Below are experts of layer 4 (counted from 0) of a mixture-of-experts language model. Rows are named router (the router's row for the expert), up (a neuron's input weights, with its number), down (a neuron's output weights, with its number) and show model dimensions 0-255. Each number is 500 + 25 x the weight over its row's rms, rounded and kept within 0 to 999. Numbers have three digits each.
After each expert's rows: "gets" lists some tokens that make up at least twice as much of what it gets as of all text; "comes before" lists some tokens at least twice as common just after its tokens as in all text. This comes from a sample of Wikipedia text that the model never trained on. Tokens count by the router's weight.

# expert 10
router:485476470472498521438486528505502516458447491501482535525521519469500479515550509460530463579493493485523489512500494470543499466490536503504520528530455474527465457516536515512522489460491488523492509503507508487515528507520540505489507471567544471496501511487503541496516500504507495432526470477501530481513524465499505506498490520481522484523492511481498507473515461507491532491499517482480524503459483475540484472491502534500496471499487530516512484516513514500507497469480529477490474543466449493475516549488516461502501503494442516496498519533472479478541511516466545512521483449502523492525488468492498484546470465472542506510533502487481487493464517476517492468479465466493483450476498524487490512495521561543488492490491531485513491498497508510470490576529481
up2:516534528489470507481545490478482484546454509501523503517484517514535504510452527477504469514510479517490551498448479451510495481502515510468494490530509494536527472500483488478516518501497502526493537554476484481501494526501473507514503487515476517509509553510502483509531498503468516513521511499500511494486480505504506450485509465453572484509572527470534508503494490501474537485426509495501470447474487464515461558520534515493531489523495549482504518501493472467523470497486527506503540520450555446485536486532484506480547566486531523498459539467523536459483504486495509470482504508520503454527515522491479503473458506509473478506536472508487479493508497509463481493494501511477529504536534490499550500512516520463468520519491489504483483483488476493498504478494467
down2:463521462486489538510489499509490474467497524557492473548464502521480560489534488536505493496509535516511489513501537480498466534481470497493458467532511541480510479505542487493541468518503487494477502501459498480437513482504506513503473505511512486507478477510485492470520557515487521468515479521514540481534539528530458499479472551522511538476515504510495538519514490498504490484483509485533485506502497500495467443466502474508519518459527485519464490514520526528465490512531498497470488441548490505519550478468500538510494519552501462499492507490494480512496512547526529495469531518464502513510472533508524518527502500473530503456452484539534500535526512480504532515445508466503481503476511536490454483540482472474502462473515510514517502468485521475537478543518542
up3:493470501505479522502499488488470496522524445481511496509470483520485483530486530462535466491505493512537445510504529534541515503481469491474540540495501444486511493463498527471552504489495517488468534468460503443529493451534508505478492475537516469484485505499518503513513523538496465507493476475507542512448504549532500443526481535538458517535472484490502496483521498529529521529536469488497489512505480509475515450505495530437524494545490499551527489506498510506523498456493489537499514531483447481510524485501486502488467502500473470478514526489513483544493540516516488537529552501511525481488495514512462508527485476511482525503520520554473542509512487498482533481527514486497505402488505511478538497519487522510475475503481496510524478520531485519518502483513485
down3:498451478510483499512519505470493500525465467487461482521488446502472504482495537486553512494518495512485463493500502511517483510466489486530520507545517503510514465468500508461518503514524496522474515496490489532519490519524491424461480530461470468466510463448508463450500548507496529515534543518531518495480491524510501472526481500486480470570455492515484499518509466520510488500582513523514534510511495532484550503501522472469481525520509534519492479470520448506495496485495540494536481545489451514483481500484509437501497534458481491523511515497491548513537499505508471551503518470503538461456545478482496504481502517505498510503482441505486472457496485525470458474486517511521488499499528526509537498492465484490518492521511472519507504474522499543489483508508519
up4:490471452498474498530502508522519505457504487504478513490490461499489469542488524474472466477490469482481473540495526494490520463512476525512530475512490507464507556503503517506544467544498502495504489467493552459486524505507532489518514495471516495492516504500571534514476514508486502458523480502513514561528514482486453492532482542493513508479494496501538522496469505522500439488512455479528503545477512517544546496473487532525504514521526477533494481540554512491478503467476473496503517481508510484522542480480509521525494490522507489455541554501497466517481535485496520463522470474469494497537469471475493467491494521547513499479474499513530463439463540494500504468500522536465521539531550488501445489517486547487518507499517504530520485492467494508511473531489481
down4:546509515508479524512534590491462503507489486461500459497520548525504510481503527483528456495479507476507469507491481487475505493489480532452489517517477503478500505504486542519508479522460512500519481506527473499493463516521462498525515467514502490542494447506510486478533529496529482536502474490499495485479522489509522474501494494512503512511515502502472485516452469537451485493478491528519514547477516477450516480529479490523461458503489513539498520464459536540506510510503507490511489550532501519477466535474540535518544462489511477464494525467549538466518446497505506549520489493498484458496572508479485464468524481472463513505440491473504463502543490485529484529507487457471508501525466471499493484500503502512501485526508520474449545498512503468486515502480486
up5:538515525518506464487447513496495530490487504425505509494487538510538484519511526499514511497540507484489460518517500494515474496530487447507550471455508505501519525483454558502509502511465477465516520530489501534470472477531542542481507545533519516478514528501491484476506502494510510534524526525436489505490486500465539495548505498523522447532496462516493471442489471488499468492495512503449505502527484473547505494469493489486550518513498519487495484467492499506484474461493494535510493509486485507492484495506514474558475463542486476478465521502511505479506460535482491500526560521524546527549531533518470489526462480512487490503498482483489500518502547543481496505524488501476543487502478513561515512457484494530470533532499527455499505486520496516460512500501515
down5:501474499507512503496529471503472502442491459502489437534451497532474460467477503503475497484490516511496466525478481505476489479481506521502527552520463460522490505513527499459433508473517499474453494461509510525517498513549507463484446452436504509488562510492525502515508538512507470478461464526534509490506536524519455507520509521492541484478505524485486500483492480531483489473496532525455499467424528494471453508526510524493514510492537492517482529449528506484489480500496475499538503530509484489505485503501501505502472478457490524492525491543520469523495508469529528491501490515489504518514455530488537528496529499490519515483463523487495442477506498490573528486517504470498480524521519528492509460488492526487475507503472502462518483517528454505477496502507469
gets: " |", "|", " 0", ";", " —", " 2"
comes before: " |", " ", " 0", " 1", " 2", " 4"

# expert 24
router:474513498500523527477508521536535485473499480486535530501498517493523505484486488447482496495500529472511533454481474482505511464511498505509491530534484488501457481487501503523518505499422540479542499491533531522499493474525482524489504510508523505510516470500524545474473550510446528486520519492481535481471519456500500486513502519511552460475525520494530487466511523442491530530541456491496430489477473485527513511486475509495490472489520476510513501514533471480522485478499485521534450539463471513493534526476514484550518534474500541499521499505508493507530480519518540557508522466424504464463510511497504493498466448534509496506492494489522494462500492475538505468505514527539462521489494491459467513485505519536480463525524524518510476552496520490472487479534504
up0:501499496484495500486467535498466513505505480511515459483481531505484505497469472443540515519529540483536523515485489470481468500438519486494483519529500530439534485510473491517541521501519481523515508507476515508556505485481450524529514485515472494514540543526502519500488502536470489548457538518506523495494494519491516449506482536507506518545484510476508507491480524474518502530496457487568498481485455526502493500513531510533538500513519434505481483525474502490509505473499478547504467515502489503523457500591516484489524533460518447520516532528518522495529491484500533532500513488525495495470507518520502523478511506479468552486515451488520496467469491541524525512512518467488511475512504556502523521486546516498524503492457510467492482498520488561508480496489488
down0:473493472521489493447488516515510513541490512461525467496502472528508453494551543471484504505524501471464509490463512525491478503470542491535505533495514507505520528465485491546507509469498524502482486479498495488487474504508487497488495550516500511503494448519488526490480512499450503507475486523524434453475485479480518502506522490491486528475464519499515519516542492520470481518538512495533525478478459509490519532493540478478512479495521460511527474508463511521492502524490452501505503484519486538486534501539546489457507512484500553496507520463495505520474550495475508463506492534505508501557521489484511430500459448527451523464529469487547493495492496515471518498496524472470522509488524557476491508470505479521501449547466467471519483543546486510484476492522452
up1:474513501476512508541469491498518464470474498483504501482538476521505515462493534508514532506499508504488506496472480496494498519464503534498520485554469466430496514508494516508508454479484534512458473527524515480467465514485478542468480457565544489501459512522461499531482512520470511493519513474481565488564507513464498508503487455496466535529494470509525528518489510471511502461533472485473497532538498482465487480509525508521513460540547481490526517510492496513539468489529526514494454498469456493514514467485483537495488549503451477543534500492519521468500487510485492487521482482450497474502521533473491459506498497507467490509504520480509522450515541501461529494519466465480519510458481487499431490470486537483489498467502510491482496519523469497495521478528477
down1:511484534521562475501543505462510526524503510490511493499514458570519504491499510516488493521501463515496494494481500452504494512539513516514456545530494504502495529468498501503465507485461500510516480470477517481503525490482508496511450476498541487498509456499474519489504472545507461461509487476505495516469485502484469542507468488490496514520509518560502508504509508472532492469533487516512470493531532490477526481499497536527518463580438550486472529489456503478516529474512512537524513476541482499542497476488499469497500470525507520508463486492467519504497525490508465503486545468529533479516548518499522485487515495483506518489560493512541487471504468546513486453474507444531501453547513499522535482486526548518482476485543514491498496530493517485496474441484496
up2:487489520507507528467538523474504499468556535527467524512539515465484495506479499486508469515528516504507494503477487447438511501523529520531533501499526498494491493517521458454496456510486514502494535521499504459467485537506494430479527482472512557516488505453545514499481489497488479523499509507542494498530477527467493491463509494532488506497519439492526539468501500465517542515509489463497430484547485474512498474497465468527468476502502519484500541519526518479512527493462474490499524518513443528500482508491505436510532481519505487521497531545471526472525483519510507511501461479531506511538494505533504510479498478512457497524471508510537544521490514497518530498505554475523522477479486513488442511460512535485493505483514502574495480466526506484502518501506521
down2:498497502510486500513510488529513477487490473484509453525496478532488485551458460490501504527484486503492471530510513514480523481557530472524503486466509492522505525449492484515501497484470501492464511454482511483522492496535500516516499519504515502536498481507538501502513509554518444546505525540493488526514512557456458461495525517488524519518512476538507495518486456496513475465504513507482506467473529467464506489488488484487516495549506445462511545528539487461522478467486519514507505560516500494530494543475507496527513512515497500563515511491458506470453541528490481508504514523495496508489489494520499510508486535505492482526493461490513478471463521554419532501449488501540507514507500440517544530506520526513492507503436502514479488540456498486513473533534492
up3:513537459523530500487508470517482476493491495537524467517517513487493516515495469515442494557530541478496504478505427513537542526471492475508500500506500493538518501487549506502534508484491496489530516509518545485533539525512430529562519540455501507509524504482471472512503480517445519516448457532548493520532499504492507443507453500545506507497511512495513489499506517480520552511484496458491477480494469502487496471542499511436519511495502484481513547527510521505509537517533479550520514496487510514476492488535502498523456516488485488584490547491516477522500484513570543539481530505516494519499536489493465483501525510469490511481517501505505510493456504504516463488484493515493509510533495494474532484490487503524482478490540526512509500460488504531494502490499481
down3:480519522518530526513514516523482531472488548535516474493529519495474474499504521489487467535518558459470483525527515484509545531468504470504519505476526464506483483454532514493505468510510507478499457485491525499461491466526548480555503485484544484533494489508452483507522512495441492528529503497506491512483528551518488484529549522490470480469447466480486470456469466519496469494461481486501503523553513515520525485531462495453490501503489478491554472498497493501492513493492497506480486499495493481481516479463509539477507530488467488530476575487478479470478505518523485530526516509507515448476549488456508489524496506541494484535522492540523511524519506488456515488452502491533517491505549526508510491479547518531513515482498533503495517513463498502513452467496534
gets: " by", " Total", " name", " Party", " Country", " Species"
comes before: ":", " of", "==", " ==", " by", " career"

# expert 1
router:482538473497520486485481528522490544473515489518545498530491521484488484463496472478512520524486521487518523451457493484487497459529519526515498553537508495513426431514531513517540515479469497513460458516539511529490510519507492510502509481502494521469528505504467525491471540533506532492530483507495515496516510489478501494520473519476543463494488511517497469480486521512552538503482527455495468544466507498508486486484473506492532457538471522521527486515579506471487498512504495473527453518452474491501500521532520484523520524529477526483509561521555469547507523502495478516492533436464525477468503484527523512514497484507460549518528513507494508469515538465513506495479475458480473518494502492495461527503506512500464464506536487489505492478537524483492504524500503
up8:519527439493509501438525512499506498501476522523480486520508525532518511494510487471438509503515477498524518487547477562488501487513480441518498527529516493508529516497488466497488513513484470471501516513518503502538512523453502478468474487517531495485537525525531469531494503470531536486485500516509473517490468488466494464479473500479512523542518501525469471479535506495519464513522523511457418502502502477482464451465483528523464454514472473520454539487509488553498521504523498490480471510461488484502493509515484482436516528524518487530499495503512553474500505484508526495464520522520502449456551499499464534492508491499537488488501509504439533516500484483512469514521519480525479536444505478506486469479514525494491450488537502455535495506499511465507503473513489
down8:506483509483489499551512477488463499509488460468530512511485479541478474501476509512516521458494501554503520500470526475472471474528513538543493494513518532484483479535506502470501481450495502520505472540483478501467507514499496476440539516504498505480476458483510492503487478508455494493477497469502492473467475530509522481487537509480488491514511513476472522504464541506434527500500528506490503505536463503459504534519462516438453521502454493502456507513518460495513511546515479505453461492500500534501489492493483529519518509472522530480516512494525465483479553503519516513554502514513522508527522521518501487514478504458503480537464498494509480517482495486459470459443525532519542542465512508500472554490506508465500513519464504492476478453555450503484522555529505
up9:465463475493509534475484490501522492496487488527506531488472502467486499461491552499485477518491496473533448511530519524553489483480481528542536493467491540510501458511476484525520514509511499506490490522497508554486547466479537534469530493519477480511520502512510480526537485457485516499536538493485491512468510541547501540496464496494491512503496493547517488473509503499503534448495510523483490515465499496471513504483491572541487487501532537507474530486484484471465522419481478483485539499491490487534522465490539529473535503529484499479521486492554495516507471493539533521493495468492504508530481464521463500542478480500491467459459478501525512515450494496523542505492514489528500511468493523526480524499461507524507469516507464424475520492444506505492512522501529
down9:505472509491510518523487542521505492534529482463545454515538517511487450492531479509527545456479486500535541515498464475448461502508531459476497493533531516501473523478485532493547536485502506518502495510489534477520477515486493473500523508528477508499498497500525553535488467542537479499490442502550536534515500523492459551532512499485498485479541480474515470529488519495512470551519507493522509468476505520510509556493505482467509505508464482442515485524499499488529480514466508506508482464446476506503504521523486451545450489489519500534509484492485490528500469504449499462478508518480533494486500443531516525490559516501519532504519488540482504500527530492462489562513517486479477519532489479507522482524530516514456501502488497500485477490490504502524526483471463
up10:511519519514492535525539486534544490480533462492495552498500472495467509492533462504469532497466519473495483505489472503461515472492514511514503493486505499538479500469537484484493509480526524480469545517511521505505513499529487523510467531462513520507504486488538487485489457486491505461529533509529450517504464473517488468461483488487545484491484512524496513493493499520484509525455487497538507510508487506505491479518468508491501525531518492487476486520492513501470498467504482518524458495475488476532541525487523506538534471523523455496474474504502475541472484497510479458514443480483465485492578500481505482506490481464444475517521510495481511500497528512517516459480441517472514503495489547475584545513512516510491537527527520510574478440470505478522464474441505
down10:523469499456493479500475482454503487523471476476510478507495514471531512480507440470515527494434489540489468461529484525475489541529508511457450471485538475499521516487481518426509566510486483496523500524490505424539491517445505535498527487496496488535508524512479514519512513497486516542477479529548508483481552543487472484493495504488544493483487502512502536508482497488496505493478486505542494492488525469488503452520506485512487506503507501469493504500499493485451482520461510522509507523462551477520531490521458499477489514479455522532487481542560476521476450481500458497528487543499495489534502453481511525494491488494498487538526497520550522491500488491492474483512491504522460486468485486528512498480477504489481464517516500508550478502508505495507497485446560
up11:490488505515491500484464538532479474475533473498505501482464495497449497493523518500448541568530471440486500491447503508485499468536521521508503490521568517468443488508489512525512484510507541488531501518499520530500491540491497494477528528533494507517514499542478499501473540508522530478527488534527489477495495498518509473510508468491484473536490481516455491491484478471447489523512491425511514530444499484475524473451509505496455511525477500482479548500498481514495492497498465525504464487515510504529469480533494480530449490467533528488561508473495496489513504488457477474504501471477517445459454522491540467459484497518493511460464494459500465490516483519554519504505478491478485540522533527508472478496514494487484497469509502513492495533489487499538497527508533
down11:528501489479517482485480521510474512523526466505508487523528502489518549542512508510541474497459520516514461483503511423495536524454491481490461494483515521501530459477473523509513506507513478498514514518445499481473485492495508510484498490482494502520496496502535479472526490501464496491512468568511462515461533526481510463494526506494482513525505499532510549507514469503542468503509473471482535466510561510497528484509475492479487491488432525536488476571495517530533471552498474444506499494496499564503497509502509527465479477492507485494507513477493523515517525511503516484504416492499491484535481516498479489508488478475466484490520507544556452490474520492512504521520491514520569504444530470483474499531537516501480505493486511546494494467529528499521459492513486
gets: " of", " in", " to", " for", " on", " from"
comes before: " the", " a", " his", " an", " their", " its"

# expert 0
router:460489473477495511448471509523505529474496498539514536519522524480488496502514478480510496516467510468522521497528479490529444490496524497476539527547496504503492494507526521462520475462476512529502497538510449539525535526511500512494477481530520451476534525468496548467471561505446520430513461500497521468508510462496535515532481502485511476488508510457554478480584504520506489481481521464475502515473497484512482499504484492515515499486502499481516472504551551463500516504471498461493482531504493485433520527499530484489503472524495509488523515508482447498523505490473504482527498484515494465493502515490496510473464484514507501493497517517521500517467482488523523464470475476517493416503462469512478489492465531515454495492517500483506480477540469482490471513537544
up0:493545505514539479536485524493500503464481546524447496427492463522473530510450492492488507461512516463529528537484512502479480480534518495507452473542498466502494513510497478503486478492505487533493527566501479526494504504552470491500444480471535511469496476506477505519504450503496477520454545512489499506512503430484477492461485518550449461511471509464461469500514489465505472494492534495510490463514509526489481539511505519481489501533511539519522546480504476529498535455519507552516489517462495542499495524464517482464484536491543504502553509499494516521498486478506485496495443492484510522478510496469488510534477508493507514489481492487520524512493466491498481503528509549471544463485484476517511527487537513499463485484521506462496467468501508490508497515514547
down0:512524525503524505486532480497487520530495489512511507496528510496504493498475503462478505514440506491512525457497496510503495456480486528515549481497513532484520522496523492523523515546522511511499500471513518488518500482473503510546503487475491543521472534490519502484439499563542537517465518522499492534500542528498474536444528531497529488535481545555480518538432523503488470519508518538518514487466522524484467522442527481500472529515533483504528481465520429534509555485504525505522489512534468504523472437489483517503472557520522464531512448521491506482500465477483539513514503495505488494503506516450538491538516530503538516495465523518487529480514522497469473500472512500460503505513493516466468484498487517470486474545472474483459508486499493484514491514506505
up1:465506522492462466565513519494510474519496488494502491511522524545443478529516493488498513491505482502523515525486526501491525540540512541513537496490465522537568506459506501481483524468513476533502494521538506539467531535531506460520539549505529503497495539523494503481512523494538495498504510498484505471492484510486541563442485524466474494509474495527493494462479519508499506513485518455514507546475491501534501522495485525546498508517504486540500499551458503466489533470482536490504507551486508475467524492501484489501497492504474474509528493521541525515492503567548488501578479475523504474427544481499516494495521518501485532493462458498508482518461506496490498517476536494513546512489493530511522494549516478508505522510444485492494482519492475484503536494497515
down1:521508459474471519546468497490496530501491495497509495498494502517502528484470519477531485472492464506521484487529496487505507483500530530438467507516468464509499488454505505457508483498463541505553482492540472512516531473487501533459479524503491518508540461516514520487479540484535508466547505502516547480499486484510475481503475442495476500450508451504521523481478491503484468481472556570467533466494516467487505476477480495460489482484441473526497503476510479479515509519509508511507506507499495503504455491497516531502512542501515548514471510516482528520499495569507484516508509511539501548502512524469514507476519491539551469516481483495517524499493489461534487536503517500511512497558513442524513497505489506476510492474490549483505545544522504536427543487500488
up2:511487511466536473504490498521485526463425489458490511463482505519530485489536485481535516498493495494518523533481566515523473464513517451514524536494520485473511458511524514499510491496475515491515498503536513523515518490542485496512510509533527517500496445493485474491529513462503465484490514511454452480466464499468544546504470548500546535455500528499489518486525459537483467491476469454511506516469467550491520538538490513510504524476488496468521560497502507472480538515518537541503472490515453491462507519496504470503485488536505511536491526474477487471489519509469489475535469448469471511508516498518491509515500464539526508500475518513519503522467497510490520518495496487490546484511471458499469476471552483502503501527510563514521505509509471468492479536507471
down2:505486494486506494492500505495516457481515487511500461549519475505491477522497515466463506492503496507558461489485484479501508481508486542483509487489515570496491484523478561509502522518520503507505520529500499511473459516482537480538480519457514496535496537449501490469514487534524478497494524524510512494533549498465515458486522476542481507540474536520452503555468462467498492508509537505499456520523523478550491470494472485528506472528506496561529509491495488515501451482472499502512495448490487538544519469484506458481491490519524487494518499533506513520503514518551516497441519479508547475478508539487476466521493477472509518466514511519503530447501491467510459470498536510516468524452478527452494525488460509502536518498509474487502445458513500534481536524501512
up3:483505515448520530489534458506473533538503530506500475470478494514512522471488548471500495485491531501493493490500470519490544484510520528501527479520549470497515554517507528482473511488473446535478523485502520491485487525513477548468494555468497481505498518452513482472525507495491541494538507466489553469505510483483480464477482457473502468495486520509506507541519505476511515550489519508459511481501489446503484484498553442499489530480530508543506515489465517488575512514485457510496477493529505514486498503519472469448489499546489500500495483556459483501536527479531485467515508556500474490564516503492505533483506455527516475479503491515522515496527507477493514470498488475475471461546472512487494512509468533499461506505443483487506526525488502540494513519511485
down3:512524465461499534502503519509536539523475501490534471499505516475502521514471504458521496504493494470487476491524508534557489511474496505530570488530543519497530505541515500519467461525519506452512477495514520481480493516506471500460532512533524482457500456500480502487493463492519522466486516526461520500511506509538478537512477481468487509477519455470448462471539545464461484554444502496472529498540505503480506504502495491490467581483535508494487507495495513500522521492516477510523491478480494470507493482540500467513509486521464517467487478481490536516463487520498498512473469545533455508539517497472487532463480456490495513480492477488487501493501524497526528495480497488520506523552512498495487467529463483505491521576498496464508454481437527495490476515505491
gets: " 2", " 1", " 3", " 4", " 5", " 6"
comes before: " |", "th", ";", ")", " m", " years"

# expert 21
router:468480497482509515517550552534503475470467457523544502507510487444517526518486485463491489510513503479512518475466471483530507482487501501501511534537471477513486482512534502483530496526467506488503495480497499480492517498547498520497466499500514493529514492493500518484506517547475533494503501497546507464501516510508479465500518485517538471519525517466510506484588495493482500543546486474504510484500472497505445515509476471503541463518494471539485500508510466465502483518485499544537444506507508500482513549509503482510539512507491500513509518527522489504544553491498557555509499482465514475513489487520535480488448512504501521511515525475525533474521531523513495516505550486470503515451535449492459472469502495575480453517578505499500503500530527517482518494531499
up2:458464533505461489529514529501497517479455466491480506494494505523493481481529500492496484549488500458518501485501484498508514485487502499564483498522482525482488543513502461463534461524469544482486500508492511532486518472489477498510506488497510450517470436477525510474519535511524491501528497471459541489499492490565501537468497465498530486496518474496478480526499541488478532518497491461488514437546514496521460495521514466509516525546498472457495505505463527464495482456491511536500490469474534500497480498523438523530478505524491482509475504521486493517501565502461504533497487509501496463524498544510503497486495522506472576529486477470536521466513496487504474490514478546488488514494566472528526489492530504445455510506495541506517516525501510491442515499507518
down2:492512520529472478528514470498515511439509493494472480471505491493473523515504465488514502524487512509474488514497461452496544528502475461494540474508526472477480494511532485523471479487487501500487505503483482507545499488500511488440505508467499524519455459496492499523523469490501509498467489424502502490474486500461472506468456509545501518546480498493508455533507500522492526494511514514505537480523472491502533511499524511490517491504497456471517520503492486491520506495473536478515506469495541543535489464530500500488490429487477526496483486510522455489472517475512464526515552506533423472471529524429532488493554486510483523467494485513464501518518475520542521541508457527496509534534522483490539492477479515508541509544518481475494510519451461514501459458477492
up3:484489542501538531505502491540493499472487501510465529532566529505497510528463462487502500451493468519505451517528477523522484558464482522514511490511486519528502505480501506503545487505538472488519523506488487465438509498520484510523455471513529512509451506509504475472516498503474520501501474519535502458560482489486489520481475497459481488528525517521532477550525524523456487457521499502505487524511510524522496489511438490442547509510510488490471548508505520488512500487471505530517500469509510496491531478534487478533514495457501514506471510527533511518527525466519500510527490499497490494501508507520519528495537529541466497466529492522539500452508499490476471501451491457492519539481537531527521502501442488540506545523527513468538472489534496465493475443496472
down3:493574507503519495444502516533502479500513536508487469523555483477516503479489490457511513465482491444539498493554485516514496506555529498510495488514527547534498518504468535517520521520490485550510510517513536516499484491493492538495476470554551517516480500507474458459499504528477492489464511492495442507538458534530532541475505555473506485511543522499469491500505493519487521500535506515508501493535482487518521471518523489509458514510519535492527468462545498541509516509472531561517498478516478515463466526497475484490468505477485532495506548520513521492471534468479504534514507498486529455516497540466466502472499481475517468497515481516507458496466465458525513475469505477523526483540513481521505485515484480512470522537510494483542500511477507467526486508520522
up4:469505545493479503524558528548548500505512495528516506498574517482449478500448507487516473521518513499489505527523494501473509533484479526490471522475541514503522470467547502483497493485477447492496532522467460508505451533507456524504524501449510496501529495536519500489525491522521481490542523484474498479505500516553516509463493535526516492502494531510493500446514492474523473484517515485440478517561484528492528521529501466487522503466509520476506463507507497433482483499453490539524483501478498488548535476528479476482509533493497483506489502503433514498491494511491480497477460512495486481512515496519501533500458515490515499453495471446549530515531529545532490531508507502491498529482490470493502563485512486507517465497508484494467473474496528475531481479493482
down4:500517497458497503556533529494500508525503505504528457511564449542465489486500462484484547516483467519509460525555507500456474488515524453510518499506519497514474493484510483491542548500504510501510522536488502506498470540510496479515501473503519519471540499528493545510492514466551523507551512546445484518481501472503526503471486530486488478498470527511485484499464517536491510493520525474491514465523503524513508527506523516503522492546509475485531569494473502526510482528464480538511503501505512486509509470478548461505502497521449518496465514516452542511499545527524513463517503508509480481485456471534481510480478502481532534480492522506567514502477500479506490501533482487485504510474532523459517475503510473508529552516523436443500481519503531521528515496484483
up5:467537490487463496508484500511490470515499519522495510524474459488487522514502528482486516497530493544509462498504490513525473482490451507464535478519495552515448473513498465527529528500485494504466482499481533492474520456549515501473483514515452496494481506509466534531538482534509474530536484499520498482544500513504515518506521513559524500518511486481520486527505506490478577481524493500506448522469550476509508510503530479506550478487496476478518500505526484493517533498526497516512464509524512498477474503487512460512497459509481491500487524516501494496492499473481505494534514503490560518553479533478502451509473455538509494506463543501512541484455519518547499514508536546501496463527493473445510509565512504509465500491508543420506517538482490493492566490506506
down5:490502492552522481460507503521502453505518527543500511469525470460478522509520455500525508481485524521507501491530518545528499494525493485499487484487506566482545474481499510517455506495455514503490511484496482495516526494505519514501484486452475534492504519507488545526485465470528486489461554498523483505507510512482507521500559530475507486492504459511490443517473491502525501525523514527503466512456525465533477520474499478491489498496500460518521490504497475512516525515467512482464499535547531515463522463515519514477482467481498474478489549502520532560478535486469510498499508521483482467456484530532519479516547520470481472491499533535451476517498478504579474530496491475473522470446474507512479510502505521481452448459526490496505528449496500486477517490526539
gets: " |", "|", " results", " Total", " Team", " career"
comes before: " |", ":", " ", ")", "==", " 1"

# expert 19
router:487514468499498489492440519530509535485506508549517483544488518494470485468500463490529496503492508478513504451443489520510479442506518509491501538539503490513448465505552499513521496470458523508463473516549498520501535544495507527495505509506515517448526503484483498495471521537515526466562455478506502496551522486474487503503479501502529467501480528507500472473479523536539506513532512476511503541497505470516507467502469515487504448506489511515509503484577535460493505511502483461507466496485442497476512523504506501509513512504453508478507526490519455512507547522492467530467525440516534487488480468515476505562494491475459568500514499515531502538536512463517491482494474492511487514497468499479452522479481514495477472477530517467528500479522504504493512520496507
up8:467557480516494498505542519533523515526511487530518496526509512538473479481469499491497522485509485500501492455492468470501504495533467508445503468489491491509473508510493476499537511544468526517465540449541522526513520522459525524513487485540487445495505534471446478500533492487488517494490513433512493533521475515517481485512502536505508516478526496500497536504488503529495493477514508474507566534460527514513539515499480493528498474545482476510523455543506528502531507508509502468483518473457471455472521540551506466506508486477527487533457481509506469512467515503517494484493505477503528461509495539517505525478529524545459484497490472509473502462439498512473498510495541482468465496506492536436515522472477473510469495461494471473514517502522454486502499474464524
down8:496470548510513539510442502513528532502500526521502490461463533503482533519523492496511514505500486521468494518504493509471491507494498505505478514515508527479466497494506506537438516457491488499493460502526489497510459509536472517555502449479544501507518508501512518496490485562550554500545432488526512494514530474495455514527536478497537523485505476503521484486506540482460469478566520488506442493512503485519493487472505453449519544473505489477501516496471519489494491492491511497519511445471514473544480518483526534529483494485482473499472530499486488546482494451501498489484509503461467487506469476516474509509506516504496490472515518525540528489515488516494483493494491446488475524493504487482477446506510461477550454500463506516532511572487494486487497449468505
up9:482540527497491471513467489517472491487491484499555512504486482518537469515473476472499518499491494540505474572476458527478531450554474516532484499482484508533487534483502481508465502505490490518506449454486506517478540513509540531486484526486488485519524476518492517423503503527459491490473481524499526510550525503484503527502468473515532497518500468519470515485512500523517465525480506500461492540494534503535518547531472483501528513454501535459559484485516523517481550544480543484517492479496481482537522543502487498514528495498505472463523479470515511517507512471464516535441503462475516531528509507517466465484507507484471475482533508472506488519479508463528502522485512517534465539492491508493480490522496509478529478484465511516471499486562490470544490488474473
down9:537555536483542451520525509522484496447521536488501496504491506486510527499508465426472488482489539452487464496518506506514481497529461467524504527520519488485488508515525509532491495482506480501498463511494477496496467489471466490511455515527505476439484533505537478516519490461554499426501471492520464535510521506483472494515577487539502522489522503524471470463468503525508478515462500548524516525456525494508499536472526473535519516482512484544459508483513548500487480535435513511467512539507533535501494506533487508485471478537483508509558488474495493532503497516506504488489497490513468515488448526523516504499499511486539492509494489539481521503507487491488483490470486545502460468501496481470490489512518495499532477481519532512459505490488532518527538496510537
up10:518505455475508539500487501490501479505505497482489484471524481477497521524526540487538515520470529478521476512488501480500453509485480535456515508497502469472477491487542481518531537465461501482478470491523502532500516504516499535497515479556502524533485499468461544502501515487485556474522474479496505482534489530540486484514487491537456486523543527518496482509516509499486555483469489517487501529517548506503507468475509551537500530467511524494482500519511465506486453486481476525495511503443536456519527407516470492556480502533516474559472506481492525518438475492487487537476503473514536499464527489535512554495525506507508511555501485533517501509481447484477490493479515465470487458492479486485476493448495501482494497494534492492515507510504507493501513530479463
down10:479535499467471442514465470525477519502488510505478539471477521487511488466491492497478507495530505501502496513517501507502541475524552501469515470502505537517515503467462541483493501481494483520492517470508531477492504540479479504559520520482514497488492478505550537506495502504531498482435505500494503510471551478484469467476507544470509454519479498473462499487491485514518492558505483500474516478516478511506475493518482468439543472473460484511502536491432537456445516492488498524479525490521519541524539500498523527481504481468510522438526499450503492496503547514514507478493528531505457480467507558537509479550499510460485498466507501492463492520478497495515481484556515501490496527516469463493542502486536498517471448469515531551506490510504503510498493475492492
up11:538486493502473463489494454530533425480496512505496505542515468476512540470464495514540532483489471460501497485473499530488487476517534522484509485487448450493458530538530494500529466501543481527564535521480553499498524472481487516439486494495516519486507501540484479513505519502501500499532494462509512470521507506468531498495557500481479506549545475466507522499466537508515537514488541502509521489528499458516521543525475510455486522550494458498474497490506481509469546491537533464491495489487494502529498495504521462495495513456489527499490475524530513508482530487502541524510491456497505509531493451520486516519457534495507509531478437484507485523522526523495558468515521464490488499498477507529506516470492494483487472476522532506533532503524500500469484503510489
down11:476534486525516533522534555470473533510481496490534489524493504486481542487491513491479479511487526462472501481496501494446501487455497490476513479470524477510506480448486511506519478480513512468490470462499453517503512508486514480520503493495516485483527515522541523533505532558500515479481500450542490516532476497511484524498500495471472492494444498492468456475523466502476456478510480558496508463478504495517475467519530496491541516482521490497533471483502486473475478447467484536500507487521518512450487459483475491485532489515532484482529527491514484474528485522508483518511496534469498536510465522457530541487526499542528480474532549503537506474482505512463511527518484536499505517500523506518548514542518445472510524504437455500481456515504434488495469464510506
gets: " of", " the", " in", " for", " to", " on"
comes before: " the", " a", " his", " their", " this", " its"